config.toml
num_hidden_layers = 12
normalize_top_k = true
balance_bias = false
init_std_router = 0.0206
vocab_size = 32000
norm = "rmsnorm"
tie_word_embeddings = false
beta2 = 0.99
max_grad_norm = 0.5
batch_tokens = [32768, 65536, 131072, 262144]
train_tokens = 315400000
max_steps = 2766
Below are experts of layer 3 (counted from 0) of a mixture-of-experts language model. Rows are named router (the router's row for the expert), gate (a neuron's input weights, with its number), up (a neuron's input weights, with its number) and show model dimensions 0-255. Each number is 500 + 25 x the weight over its row's rms, rounded and kept within 0 to 999. Numbers have three digits each.
Before each expert's rows: a language model's description of what the expert responds to. This comes from a sample of Wikipedia text that the model never trained on.

# expert 19
First pieces of words split into subword tokens, often capital letters or prefixes such as ar, En, re, gar, ste, c.
router:485508469466447507526478535490531446536477537461473501501480528511520480495498491464517493525469488484486503528489544501513537501499520454520473512537479557490524489501481495476503503495473502509507520513539511479531573488532477520527498485491480496490475468487511531483533527510527516446532493504473532521513503525478504528512498514469564523520491481536504516534478467525502504507504536502532505509483468521483472478521516482498501448519467533502491494476527464549471500471539540510525486550518470473522526503505490548502525442503502533510461520544556476511446467485474519495499532514506525483505499492493463497498503510500462513504482460515484503482548490494482470527499534522485524534465504523517551518490494468479484523473488467513529545481481519541509506459488507
gate1:466488491464495507536492509490495473528508470509500520536494492460528508474548524457476493506501515472523444528476471512473520499506474494511478510530498494468514494530475497530459495486546549490516485475547480523476513516465492545505509521520514487537524487504497573470537533537528502506445511519490531518436495505478510490492470474537477476506527471477515528494486492515469527494513505503493490518520511488519508485439504494486472531467494497494510463470507497479548482508525495493513498489432492472540485485536479538508532431494479486506491466496513444506519522502482530514507512467521521484516456475484459501505477472508492467477481513553468483513476528507491490519464517515497510507489522460500510482453488508501504473482463493527524508422490510523475524478446531
up1:534485459488476482508489506515481490479508519509486494476465455481509509541483500524536549482492497496502469483488460465537472493532499496508488505532504505504497488514501486511512501496466509520533525511531517526557458507444477501491519495555478457474555505490492544450489510512508473503503539512507482553506493538531527476506523483477511512494498469475541490459493553522542535513452555474489503502521513468531495482493543507510483494500553502494513507472486487500479552484507520508500494491525539521500489540531525512505539524479473519538509492524514533515533477528470549466459508467486475546484495478536502462514498479531528507527566497509472518526513472511490483456513514470499454520529491516492471523540513506485535512491515517451504525456449520498488501480471515
gate2:516497498512539503492472440471525505497491477504517486496500476516480533473518528537480482537491497538523497523499494504415502493552521479505459525503437494503480447498505512523515473492523490495520545551459464493475484494478461510511491522495477508477483472481506506438495533512470490503521500487459536526473479507480517545489504492567473494558500448519540515498525520493455491442480548514533486493464489507474498511469515508496480495488499508494500511547495544522531543514548437503494507507505535504489543515486525471489523527561506444500511539500502544501496519510469509488465520499519498454519480494483511490486484523490513516472454456501471518500499531485450491510481511477474508502509491488449502493504526500520505514465511508509508524512497491531516483505519476
up2:518510490518517525519482500473486539481479489451493526532494497513506503507532510520469515492486497516511488474450485553526507543482498490521439504469519548548500498511536529481484453495459484446497495546498451516467515511492492470480463545499512495457492413494546471471494494537479491474504503469491533468504501526506513500509466525560461501502514469483491510558507465499518475526498512510482513524490519530489516515472504495487480462507461495530538504521485505521489493576539492496519503454504506481498520478505521464482466524492491493492527494500504499485535523541499468504531529493535498482501500484478552471520500495484516445497440482462500541483499498514486484479512527499457505523479448492492498514471491487512500483512515508484451484500444514481518451503482498

# expert 8
Auxiliaries, pronouns and adverbs in running prose, such as was, not, been, they, and -ly after sentence-initial stems like Previous, Traditional.
router:509542481471499474516497522498592442497449522501502532511516484510488476487480471512567491497458459489448481498518524529535478532475525486528462520519503504477507460498471461500484447516453471498513526490510498496519543515519493504495509495506510503469490496510474508528487506532501518493559510519499498520512517546486517504496511477503506494506518533495549520520478482524493481506495514491485543543502483505490446472503521515514478467525520527519535521512515499486467522471501563509509482524507514449512544510440519561517503460493531539500471515537538488523496481502486494535454508504507506487496512501482483473489509508515482501509490471519471489448487524508526469533527515530481519494486490535528534519456492482466504504502509480502546564510475515501550520462528520
gate1:528472512460498456514471475531508460499501519519457513516527505493498485540543510506488477490469489478461496465504522487500471500524496550513509484513474517484463470454506451480508505481427494485510497512516522536512463535524511483533484505458506491524489550524481537489506478491530483477477453471511515537502489488511486535505530542511510507500539499499543547488491496484507545482482514458506514529543484477463468508497528506529502485525471522546525508544509477449534527486533482526447487499520539506503519470525496489505492501492473554449506503504491504502491471497481505502521510512562522524496531492462542484528488539522533480486475533526471531464483501480489479528501486502496482426560462495532480519470498497492494504491505482487519485479480508521517520492558516
up1:468543489469509487513506536520521476497544520518472522501507519465514519485518485510491475484454491490490486492513533480493486493504487539508482499519509536525519486484464507477539471487441469462504486533450502495499557481498527487526478509476506435481518499466529499495465474485518532488502489475451510525538473459524540510489535504528506467494510518439516509500522539489458516501497492475511527490552502471465469535523470499457470465499511524534522477484513497479508513455545480522474512495533561482507495512514514512468514515490497492495500494495509476501525470536545492495505492501538522474496490516524556459504466482529528482458496506541481512496449530516456485508523515500416503497513454496551495496496468507530489538458501470491497502478501503557491491494493517
gate2:523509538494512511523515501525521496505503510511482490540474464488476491485527547485493494494537491467481530494493509508476553517490453511500491507493544503508463523478482486479515528479540540500552504510469537476461556500493499534456490526513510536486505521508494449487505514506449481508500514500512485532511473491541543531546487481489516494507492480490505540532524531486463477536564529486525494505539460495499517511499502500496500522465472527546490499485482468484529535519479493495520513491451499505527452475517517507504521491491474480516502477525520470508501558514519522546495447450472466479494480476517474526529484513447478533512497475533517496452502512491483525460464499461525482477486516497503539527482463502489497446510555519540527459459499532493506483496466539
up2:505501461519492514488552507507450510531473467523527549504512481513502523504504512450494509499462542512467488533482510497493472506506494528523454495491493481498501505465537535470487501500507517490490472513539518512524520521502468515493467498482505548525465493527510468469509468480524499533462487478526530488469529479484515514514517483487467504516523497524491507526481563512491495497498476501550494481490481486446524513478499535485443492455483457513539535490494514511512478451476496476515485507463524472511489471536516481492539500514496522503501459493497485481510474493497519495509506443484461538522508472536457485466489517419520478453520465477481530478506477489500478498470474466512508491470554522480510462523466489501542514496489484481476505515536554508543560514487445

# expert 42
Numeric values like money amounts, decimals, percentages and small table numbers, such as 1.5, 9.4, 64%.
router:489516470451437507506468510479538469529468521483518515493481492510471462486480453492544495485473509489470505533505515531517522506476518458521493501531458518476501477479499479497486472500479468500532542495523498464544515478517507498511506505528507490468483477488501511498513527514561519467519515493494522539553535529462497499526445504487529537515515519528512513515485472521501489486480514505487525518480511559481462476522521473501475484533489523475512554538509495532497512458508517509557487555471531467540517501484473554521529471498517539491477524540503466504503496490458502501465507529502497516517536502523460489496488542498499538485468462532496493486535503558498480537502535499483521513478502519527520551490506486478482489508503478466543527507475528547527521470532531
gate1:469504508474484507484473483466500452488504509513467490506528558478516511496486450551544459482464558512507480560493524531532527457494486485534492531501474521539436464475521509551493496474486520527482499555495522480521519466531508520510474509480499487500485461515513527470486519485494520495486520484472500461505513499471502463527484519503485540431521452510500508527529501501540516498458509502508506488520499532476486549499509502457484476524485528534524522511541524513575489508524508542499473526436499514468483515508510511477520503471532486514462492534521494485477507466428498475527515499489498448529508513462477471494502499525482535470534484480489458478484470518523508539492521499491478505510522500466492494502514493520498499468495489495488519493472507493514530493473517
up1:505474494506464483520468507463526503482524492553484516483535517537563485520507475554548501502498536481488500537490519493452540562487487473520491515497478539522513496526475504537519491486501494494533540498497471487479525513522513460540485520467552491535542477487482544472502508484494497538511506454483495515471516482535485505495497502467507538491465489532513503525460530551487522487496507474472508463491505531469481510476543486524476467508492499485486497487499527507500478527493488474490488544495467503471484490481501517467505505520520515543478507528478478518534494480460476503487511456469487545497483525541504556503486568522504492443537515502479461526529444503519489531473519508496518528487514490526515553500467507507535522501476524521473534500523529490503477443486522
gate2:469502496448505503530526563507493482518454488499485503499529479442474508504542507476553505510500485506518476499481481525479538467478467501491457508533476435522502510466467499531510457535507484499501529523513482504549505492507487519512489495483529515479501455501516506510442527491512494523511528527496453513514492525484496450510483478513509507477494517486460505495506492515497497503501488496501526506498470496518513483481469482494476445492507464501498482546510485501501492486479460485500518513472527438478458526497485507549463465506526523508501508491519471468522512507478528481512503528509470457459468549515505487498475505474449488452430530485462465481426511527479466513517512481507523495494467540502511527521507507478504503549483521496457540545513495502504567492501461
up2:477531478510519506513479490508500509554538521531492479503475477518493477509477468509512513509494519493492486481490523450568499518499516506478467492462487487477520481453523498536423499504528502490528505480500510468453497539482542492562512499446493554546534513462472514573538496503440470513513528432538465532541507482501498505465536508502520474510524492510514501530530494519496488472515492501431497490484493512543504494477492482512514500510494492501528505484492465516462530537537522505480484529491497516474554472524503515498480505504472476487489497492498513499515503516505513506540533490482445476515489477473457509500513527481526500494536542523540543514512492452504506486491506507484478519475471514490449489455509457524503515497499557506509512494499524472499497468473513

# expert 47
Line breaks, == section heading markers and table dividers, plus last heading words like details, History, nominations.
router:502492472522441470516474511504540477503459583463491492483479497480494457441469485486540496478481508493483497521486525533514520536486512509521485515517491516492508477514482445460500479510442495506464556495524490448523543508507465510524521490514496443483486479520524500486506551516491541498511522466498536511521511549508524506487510460457522492502520514491522508546522502490487498499492520453487500534460508514467451478502515541491460467528491529499523524490518486502453537478538524529517497527479500472541527467478483539505541507497526525527467514495522487533475475512462487519454513545501518489541516472501470519476533512492472511497483496516496487486533481507517483559501503521491533507484492491520533548460497476478523494508488442506523501499492499490525506479521504
gate1:516498492541487472497521512522506461496463521502429482495512544493508481491477495512528503415472531493506483548497519504518531550489471506507497518523491483448467509525492474506483477490518515572521525573487480489524551543522481508511532568498514479528473492494499521520487519510514515486509508454521530511505506529509479467454500500458529501467525453479530504485539498520515503479507452504473510534454527495517477470478528520498492531521505532472504524512493539484445491538529514549517468469513512505524540489524510503512500523533487563525534522497502472512505503527497510506478487486480490516505488469507487507522501524570477510519510506523503497510532462515494513515528498480473535479514471493484491508465481509517491509476500486548507461520534493491505444488504511
up1:469488496483501512500487489474506525519534503533555503484503496451491499556458489489467489561466524502471529475484522467495543447481525487505470503498541464476527502525489506499481486466504494421532494487488519512479502537474485494496508435494464492498508514514482498496499483513451481492499488554517444484493533549491509485573509527502504496475529553526513432523483508505487510532509529509511495474515517476512491525476467510519530492473542496493486475488491504538498521496481503484529509542505518491453472553478460537518478486482505507531468463460488472486520526505530486501503471515448538494482476529474548486499511529515500525504470486499541508501470481506513484495476494515517539524503502545498518520495568507469489494508467499478481522485484476466492535498513491
gate2:523561503507471476499512494488518489493486503513505465497488518467494476490521512473518486509498500537501573467520485495539466519494483482507526488582519543513500529504504476490495553489459516508484500496536469484536523518461501468511485465509500508471523521516545464507464517510500485495492472517508466510551474485487532487499484505517517473513447484512473485495495481515478484462443487453508475468451492498501496502536492515513490516506513482539503454530517497516480480473493509466496467571540487518542499445512533468507536479524537505533512485478481542531472491498463557516514516549503499490477508495500464498513501478534487491492502491504445559463519497466505493481496474558551507522503537439519477523500501493517519495500485465512512527483503508528475511503490513
up2:483447481498508480507500456478520499498489522531528466496490502489456491514506493506512470537489514516479528495521525487515501505478489523463455464517453510490538505531518515503497527473520453442495545512488530455518506520497469470473492525492514495468512485465497476459499532487507505469483497493490517505465483464495522495489510506498484532543507514522538496545464525485496509501498483509506484524518473501491480520494480525564493498457496521460498525514500501550522516523496487493512535507495474451483445535530513569486518508447494450529491510452473495474539519480494450522536507491475493521512484517530452567460476512480503477495483491515461534472507566526521500517472525505476481468480503500493472500568554486498487447506501468488519520509476485492482502503499467

# expert 18
Line breaks before section headings, hyphens inside compounds like off-the-shelf, en dashes in ranges, and the word "to".
router:495480502510447513530482522487539472511481562481507550494471531491498473480481468472518505531488504482482469508508540517507511516484515502530505488516464540482499470498472465462494479540468483499484547499514475478492534492509501502499503480534493477517499465480507505487524534526523528492512524487476530530519536563501528514504491498503550520519525511518517540527462465533498488515490531476508514540493474550460463482514537484532477478528464519530549533513531494499458509474534517507525457539495503480505511511520492490530516452498539521494464535561516456526461474463458501492457487493542531480544504496508457525508501523510491530507471469506494519474527523529527480521525538533506519521471508548526516527488501490480472476506512522473528507482468520523507492449506501
gate1:477487495519483535501509498528547485524478520488498550514505502460500474523484478505473545454476525572531502502525477520512530528516516479493520495456514499503507500500473491525452522500489469511491484513485492537519501489544505518461521461529471538467481500557496524532519502496464487493512528481536468493558464482527555473537526494512508506517522529529504503529505502512500443522478530505546511465450522534504500485503508488498469498458479528491504502508521555461466543554494518510500472554480509510478543520468471521468505533502572496452533474521524483494500532520517501461527516525499472496495489525462529490511495471495466508519512513507473505491476546516483541494555544508524505502536518486493531514488492494525483511511482518467483512516485500510516480506528479
up1:489486477464470504489496523475502490490460481501470558473478503502506493536462510525491481481482471542506485523561452525460516496538512505479484464473529528500538530483524487533483485468508495480476480506505477535535485485534486495478502493482533514516445496525452509468543489516476504507517471504524509515550488552466528517510522518493482468550499467481526462458509512536513452527437514480520504464492513547495486447517477521515446512470495528488488516522543569506508525517532489497496463506490519506490491543456493537472477501502528493484522492521529501530509511517463454460483524482484488517477477522527498473540503484504451490490468494465481488480516526512515500521484484537479515464527484487516493531530480479507526520491457499516492514474454475523491504482502516
gate2:481485496515466474503488464508547463501495527508496503526482514468513522478485441517519504554478498490541485468476544486517505497471496500509502507493454475441495505529528494477465506478502560541511511452516502488515517496511561487507463502524519495507539484474490478501488457519493465517536520493508452520491529498539523535486488514442500527486528527501491524545530528572487545550513441518487490508516506519485475517504507506486530478548497468502532464498485455507508505470470519510510467501510513534491501490531476502487478517544512492522458483498496477515504520521485511481506476493493458482494499461510492468540548511471535517540490480506468527482504460502514521496566487484515491526472498537492512545447466521512528518535503502478465510498485518518477487458500504
up2:474480487506489476514517473445517443500477540498479526487505491468463534502480485525545504506522502465524506483484520519499473478488471512461476508459500548496503489483489527486515465460533467507489514471497507525531504466488557505499490484565515501497532494552494491525525504488519485513528507516502501500528496499528509526511459486504481464497486494455515492489515539510494455537485455494478511530508476515519482436490519485500460522523521485483522511456477536482525436489475496525497484514488514483506496558527488520500493532517498476493507480469508498539456476579505499470501515504547449508502501470530492503525533508495478482519509459438502482491465490503568536514513519522491505491482504491526520555506485496481492544551487497513465506491466506530468537481456501

# expert 37
Opening parentheses before birth dates or native spellings, and single capital letters or Cyrillic initials starting words.
router:518469458470440528517482529493555476538497523491525498512505525517510447497478471486524468525482497508488470509476507501510507503495544479526490512547490564504533456469496495490521472495495505526497534522561531435516551483504472509527474494513526475483477475482505501511531528519523516508503484510495537529506528536486509547499511496481540526501507495518524528531481473522486509514496519484538499524490464548462463483513530492511500478543486542509532493495513462515491533470504529512533481547519489474531512492469455514520511503487519508503459536515525477494502477450457487505492518482479525493502502490495476471500499517502507487513476457534505482489562498510506481535512513513480513540488536538484538527513483445501487491491532519494573490517475538523519487443526525
gate0:508503514510485544506472472484506497520537514556533514487496474455430449542554493486542491498464457516484462505461497529492473518533518506500491522527456525503512528483458521474495485523472494499505480573523495511443521503510509474499477541525511486506502506540493464475479522493535545570525518523483491453488533511444500514479496563480501562487513504492450448519486518508489468514493482515491489479524508519492500507494517504521520477516495519485524482448514453504485498496513494526497491497499467465482504493480542502518505514504511449496453518475513484507467478493487504493495485473476497464526500542479538505501522493520466477526528524523504478485509498522510462493477496475515480489504505482480524501497530478487497452522517485457560536502507525508505465496512546
up0:515550477528470469490481521500484471510510527463504512503537509488453547520478465537518512473498511487504528488480528510510500485505502516507497521508553523496502448511492535503479496501507427508571533490517489475531478459497488501468541509558507516537487521538498457472518489464511484495527464476452474528501465481497519455475472486504511494452487517539520465527485464461513468536516514478543503491473519515481478507542518470463479502494454491448487491534522512513513459514486485487548544473501519505465505486449489521494484489525514536515492486507491473488524516506513534471482505534485562466475484505477475519491523498492472488538531485461522494504504505531500495516505492498489540490480477543539471469500514490522489488502440520469503493534489481490515520493455486
gate1:508489505495434513498474525510510529503472490529517500462495514509497511510514457492552479511509502501501504527452450505459500546507523491507478518494491485477446499502464470506469517537519511504520489551529508553465535473478483489484496520473504532456533513506491507517488495506486527475519470508541503496495492531456506473519480499490518477473523500519517490495502524477463499493553486505512496499529517490482476473469504480501490479500517544503504508471536524514493467476477510470479498493508478513515536520502487481525522539486547535527493509490495428433491471490488459519412508472512522484496524542514463475452487503513501492499485495528460521544501551524488495511516517492491479494553508504487479516509543460480514488487482464542442430504456515516539482485516478
up1:508574513495514501476519449495506531477507513518533547500543469459458483520517531481489458525528507477538514496498490480486519510487482514511489493492510489461440469492505537527504516509512490504481469566464518484439540503499498469493466502467504542491564515488467482499435494457481517513484464547474474457462499518468504515523498531497530473507527477516503450508482478484460534477507493524504527486513439454480529463491485493505494510459501487517496499509500493491472498497510513511515526485492505508509506503525480475484534503500523469447531516478501449475537526505530509507462505491485507450443526522516470478492514487522488471499491499474486521490503530494471488468531517486484486464541496473484485516518498471487450465458525495484489494492522531500536453506487500

# expert 15
Unit and number fragments in geographic coordinates and measurements (km, kg, °, mm), plus sports terms like Championships, medal, Cup.
router:485508483501461489513474526510531483538473525471494495508492519518504472476468476488508510490489476493502505514510514527506520526480530512510474524515502540471534462482489448482503439523497473535469526497498509479485550492513464495511505524577531447468469474480498498527526518524463536486502508450512513510511512505502525535516496495443538495513533495495544495537480483502488487508489543466477509535484499501491445456504530531501466493497481528511508511473519485500480540479524526511518488519478483466518514498458494521524558506501517506534481522517529488536500500476442472509494497528527548507522518475509492521482476523472480513520463512545504502479566494520535499548507535487472529509487473538516497566466494468469516527499474495464509532525463508506547529485497541
gate1:495500466490480516497475503494492501507475518518475469521498507481520504466460494518488501501525487511522495533509518488495523550543474529504472519514517510525480491476497491506478468489513503537495493444481489472507540486460509500506524434493507497543510528484490518570526547515480489462552468511555495530507494501450549524574480468517466467545485470480525460517500542518507479487496537506468482527478502534498469489467538539494497502495507515484503496473488518492503477510539498425530490505499497497526464490462547514485519524549525519458515525506504505495494477512493508494518452525482484510503517466485496505485472541510481521486527533495535494480539474526503473555496489466486485493503482483440476546530507497463494447503496485489498514465462450507520498488504529
up1:526495524504471471498561489542554494502540497491495483455514516488489498504463464492525472487485494508478523443526520490502473488497504494513512490527513466439516492541496498509551515496451486459464549514516511509523537505534470518473523492496503509476485496516497469447483516467504458550502520511444504472520489512510437480460519527532518533467487534447458500490469478477506490542490493498478474521492520511510514496471487470452494457508538490516513490522506476480507530510459489541504436550531496506482528502507486464501473502474503451524480488523513509518495477512510502502497559508527511507489513509496509493506532485523518468489477512489488516521496473490500503540520514512516527503510560495550508500478518471539513492519507489534514485580494510467466531488490523
gate2:521505476456501504487475521516511485467495533530513478547500472497487471458523490501512519465473495489496525497514535481530503514472458549486480504503501558509520474500499483554525504512508511513531493482488498481552512480472544507478501519529504493502514447523445498483496473494523500489508498468529508520500470508477512476518495524495541508484469474471464465565525498496515445471494519488464467481533458484507454505487543520497484507503501501458526483465509467513485553550485512527538471497473495508466481489465534496497515550471493474532482526519485530545478532501492484530477458534496514445503489485507533533495485456487449519506498534526522532503495468469500490516499515491519512499476473545532500542549496475474544494487466505494493456452515543515480514508520503
up2:522506499507481507490503506511504504475487507519445485498525468515487505504507521513524513481506452494480501487498483488527473501512505500524484541501544543493480480530527461569510547543518523505496506486453520460523500469465544534509485521508511457514499488525422468484538481520487485507472524465529508484526504515483526465543495546462544466519482512489446466583547498477464502496510528473495457486510486529506494477486511522481474535473518494499485484446485491507522559548478507511542497534501472514495481512457513515496467529484508470509498523517479501534498482526489483498504477511529502483508478496492484534430480479511484529508473548492516496521474473489519483464487516488470525512505482508508487511518490465480538513536446524520473480500516516527535522496538474

# expert 20
Word-internal pieces of verbs and common words split into fragments, often after "to", like than-k, du-b, ous-t, re-fra-in.
router:493516492486452479553491511519536457554482546464496518502458511494504484504470481481529492533469491497497487518496532511494507518477520468535476506532501535467480450491489492496499504522458473508505528484494508480506535474520500521517496474496501510471505486517480540490500524509527525447535493536483551535527524559470489522536477491492538521519510517546495507531471477510512528532468519469529516519473487499463459477543515511497472475519476549491525496517522481519459506487509499531529502511523469466514535500461485492500520438474552529485469535545551479544492483501430494497480502526517515488503513519488459468508511506484475516515450466504487513471528496510525489525506531502503531525505518539532509497483515453492489521483509513490530516498501565532518483470502534
gate0:538490477506536449532489500547528487521521498486507483456431477524486475505499470521522543502474531462542490530513525486497484516464493479468498558530507495458498537524501525486471473495501506571454551509503499438499501470497526495503496463519502530489496457544510499499457518492504511479480475494493510510512444478492535478514465531485519492473524523496494517481510491511515518534528501502487510468510536525500488508486509457536499487529483487467490500509470494497511484472496494509504527494506504479482517478501517489501549514514512487463493488512498542458523505493479533484485477495477545513496433486526485521515502488486435525510504501532467437504496530450510482541473475516520497536449524509520541480483539526503468457518534516457486491476540478506479483487491534
up0:513503554503500472471454495525476470499511444487543510495535528476528444482495473520489511488535463503554515523531524464499505511461510506499512491551490462510505489522491489519472529528486506523531493460477508478468498504502473529507495531490514499518482526488492493475510474475503479533483488463536556500485528549489503527475502518493523484480522506503450505501504494507498453447496515470482543469491533486532484525525503538513474536490476490515507528491477515529495520496521541542509520482493567518505531532492495437506525513498486499490482520485462479474533513437518535529488464509500502507507517474516557527495471510515518520543525549524469483471497493482526506452453493509459488520533495539520493500547495521495484504459522473503489497480482529507508503547531542
gate1:543463473516450476494502535535494476480509476467510493489458469457437511503516490523480510534495513513530462481486465514525522452488490484526514505519532485537476514507507519521490548508497488517487503503513496548528498478447493520501472459501481484495457453543455515425480498529488491484469530530481474529504526501519485530510464543517521488496477468513521499494489476499518493502474502492535483505501528491487501547545460485533452485523464536485508512496517471499522459495487474500519513538532477503520506517481500495552518555505550498469500547502491486538473473508494520488497521560518499511472536480473479478515539477520519529521495493489454471511528535529531485518484527500486508508498511490473518492523515453539507450518480529509522486464484469478525472499482530
up1:496560512474534532517488504476479478491502484508486500476520507472530477504528526440515465487487453492515536512528546497491478540514513503472468536524489518446534486500490505506512479490540487515514512512493515463459495481543514469470489537545494518521506516510520478526502464490537492493541525482504503471521460530506536498493504517503519532490501499497470472531453523525510493488523501514493510490529523476478487483489562495490534515464524487515534542483473484541494494489508498498526486497484471468531482500501499514476503489470471469531500472470498524461510504507539490449484452475462493492516484518558508530444498507486499486503499512507559493468516461461482502526564519516502469526490456448525491492527476538456461518546485486498506523507496510502431514464489462

# expert 1
Hyphens starting infobox list lines, parentheses, slashes, pipes and line breaks in structured entries, e.g. "- Opened", "www".
router:486505460492469499514460519501514480547475532492531513490496489488479476488491485466511536513439517494493469514533525535528485516481522486543498535549484535507546474488453466491466485517494504544517532479553506462495528488496476470492490475525512473502479471493485536480528552509505529497509504488501530510539513523478510536499495479509522529523566546533549512495478480543505508510530521468488510523493504526493473469502523531502481499519498513511502517477541451513495540472536548489529523515467497457512514523494475523538505471507501498505464531523507476508455469492490453506461478513534506501546502528504460504514489520487487555529449475524503491463540516541528490532523542494504514502473531504512514509486511489499469506472525490485539544497468544500522540466502492
gate1:511514490508542474520470522480516502534508518530502530530548531508502467491527505499507532497485476473479490478526482541507462475486533534512517512510510495532541487504490512518507519539465454518501518440553495503507535518460509508516484487532509561484472479483512558540501470494501508544475513511453487497502496449523498486515509474489519521492505525494507501534491462494520483504476505499500509527528524506494530480484533496546494540495484504473442491521555507480526491535540487448482494530515490498490504511436503527472502552483535528529472535471498507521507467492531500501512488545513463542512496496460550451538488512515524491524461552539495510525477520528490509527535421496535476489509523502497490502471511521493490487484465479461494521507505483520507482478521525
up1:467511536537487466471494471426530513498531517526516479496483483463527443564489468523491502482481486508530510497445507499522512519522501502515487476521512499507507504488516517470498502527515526448514498540466531537502480519523494474493490460482470502512493492495464484471497525524542519514521503520506502510485490507501511517484493500461520530481546496512506461534519519502471520504492510501510510426476479520519499500496505497519519526531522512458515543453485484488467450528497529535514506493452514525525526518465485504513488532461496486530493515535497474518561491475502485512493461503525527483502535456526504518497546449487474491592504493482485514466507474483495516505485529485514519528516501495474480499508509453495524538537527526528469471557536473529465519469478484
gate2:516480532503470515446505499474535495488517496509488517472493499502485464512475495432490517494447485510529526503541540529502495546442500494516463485519502524510548508496508493485488529530517476459524453481518486483522544484478533513489491508526431487494480546486468502457548526509506526485509497494505497469478521530501487485509479486510488521490505521517534485490509460530471544507485487508484513484500486503517501473477533509496511491515541543450513483509535488508502549477544452502546489469519519513458542563513517549516487497523525510495469432538541464494502453485518450524475520547536474492535525499497500484456492492504514488498483495511517516470547486514513483513511486523477525528507466473517480514481497519493456496474493469499536493502543514492538512502480483
up2:503477517511486506477498496467486464461522508533501514512480495460495496517466486426499482513486499480490507520522509514506501495480477515463456517477493521508571530465472530507453507493504502483500436485494538467490537503482527517479480474494460497489472522487470507521541542502464540511450479525517491489467533521506552467499497487513512502511478473510472478434499472511504532496505495551479533480465505479525533492462492486499502492488554524475515504518499500496505503518526467501563523488491491573480492546499484519499475469469519493487493490498539494509517495476529436473508508541532487490541515493484528476510479460512537519486475480522467510515507505469508520509515474471466513469524496447465525529508515504532489491500518490500579521516566511483501519501486506

# expert 23
Single digits and small numbers in tables, statistics, citations and page ranges, like 3, 10, 0, 262–279.
router:469497468463434501509464516473548495531460537466489519515483479501468472469463465492520502522475488492471500507500514514507500534482533491500494528521454500487516467489494434475473480499505458486494540500506502449526512469527477495485494519525511489483508483475502511518491520540538540486520494501504519557520527498457500497521469518489540507562517535516526498498480461508497499477489518525477520522469499540505439491500504497487458501520493501506484517531528490530483543447503501494540519544492515472532528496488471549516519487486509537512492532529525511529512510470436497499471520530501497497508538493505453495470490537470508517484471494533484501494524512561516477551509529507483528499471495536528505553505508479491480492529496486469526530508463532539500523476538535
gate1:510489484504467496454485523471490503476483556481486475499493478487482476493476519549543473500523474503494476515449482453444519504492500462535482524470475488502517473520478489479501443518529499482512535525498521496503524500495492511500533485510526536505518526492560505525515511552480480474491505515522528488540465494499469499504510467502470490510449477558475519505565487520491463490492451515522524506487477511494462500459505481460518476541460493540510472508468507499491533503484442507493476493487487531534507469479463507502547509437519511506521524531468473490471533507513496532562488538476520507503531476489503467528496528487509486492474535513515492517494514506523507450498517520490512546465481545469500476503496462517458511493503451513471491482495477535532519488542510
up1:513491514455478511496493516498502510511500562479516456499504480525515523511502538498516477530521497457499490509447488471466490508494452504512456493480506479534518506522520510430481473467508483520531459499513537514521515529501490504555485487496490544482521543503482507501530533483473505473532468522516523508473482474487484513495481503506513490462493470503526524529563522560482500495502472514513488462507496571471515486540526510470519456505474475536537433496476535479484483517500477520502500502489488555498535468540457460478524483476534456465466505514500484481492496483559522493502482509474563488488512491495494484535492509451479479501493547512510469513475497486519496490476520517513526563503490492479517496510518481506478494510533488549497519498441469510516494502476520
gate2:559518495504525510516497485526509474528460513530533512498535492524508511509508524510501478491496495491480476506522485478508485469460500516500480490512550491516458497489531461557474490551480523485495538516515498502500506535483499491490502498504522547488480528448501527496482473513498508497456482490511478525503488551491497527503526509517480467534477472484508486506496501476481457529495472478458524514509455503528455474443521537472521502481529530492499488534519553498517479464446511561531503511522474500516510474489531504490484474496468506457509490527454510489521505543503485472491510542537509503462551495536511526509526531501509546467534482462509514529462497450484498469508530509493521502505517426530496506556484528500495512487509491493469512512503454521515548420505491
up2:548536487502517490494505480515509507485480512479513517518538508491514506494522524496476546501458512534455533481521507461498475517477477508510479514454506471503477525512494486541486470514510495518514531550463539455493482558539519477490501524509505487453486550420503516494485447494533481556518538473488513487513463483495501516457480496524476479501467517472508495515478454428508448472551474495453523552468436512497486501522506505511517558487507474532501500541537469514535522514492459528562541511528486516497489453510511481518494504511447486489499498513491503542500508548484485510512488522521498509485534529531496506509497487535521536488499527463496532483510489471515523506476517495492508473524508492486495507519489516499471477509468507494477494482488511493486519480542494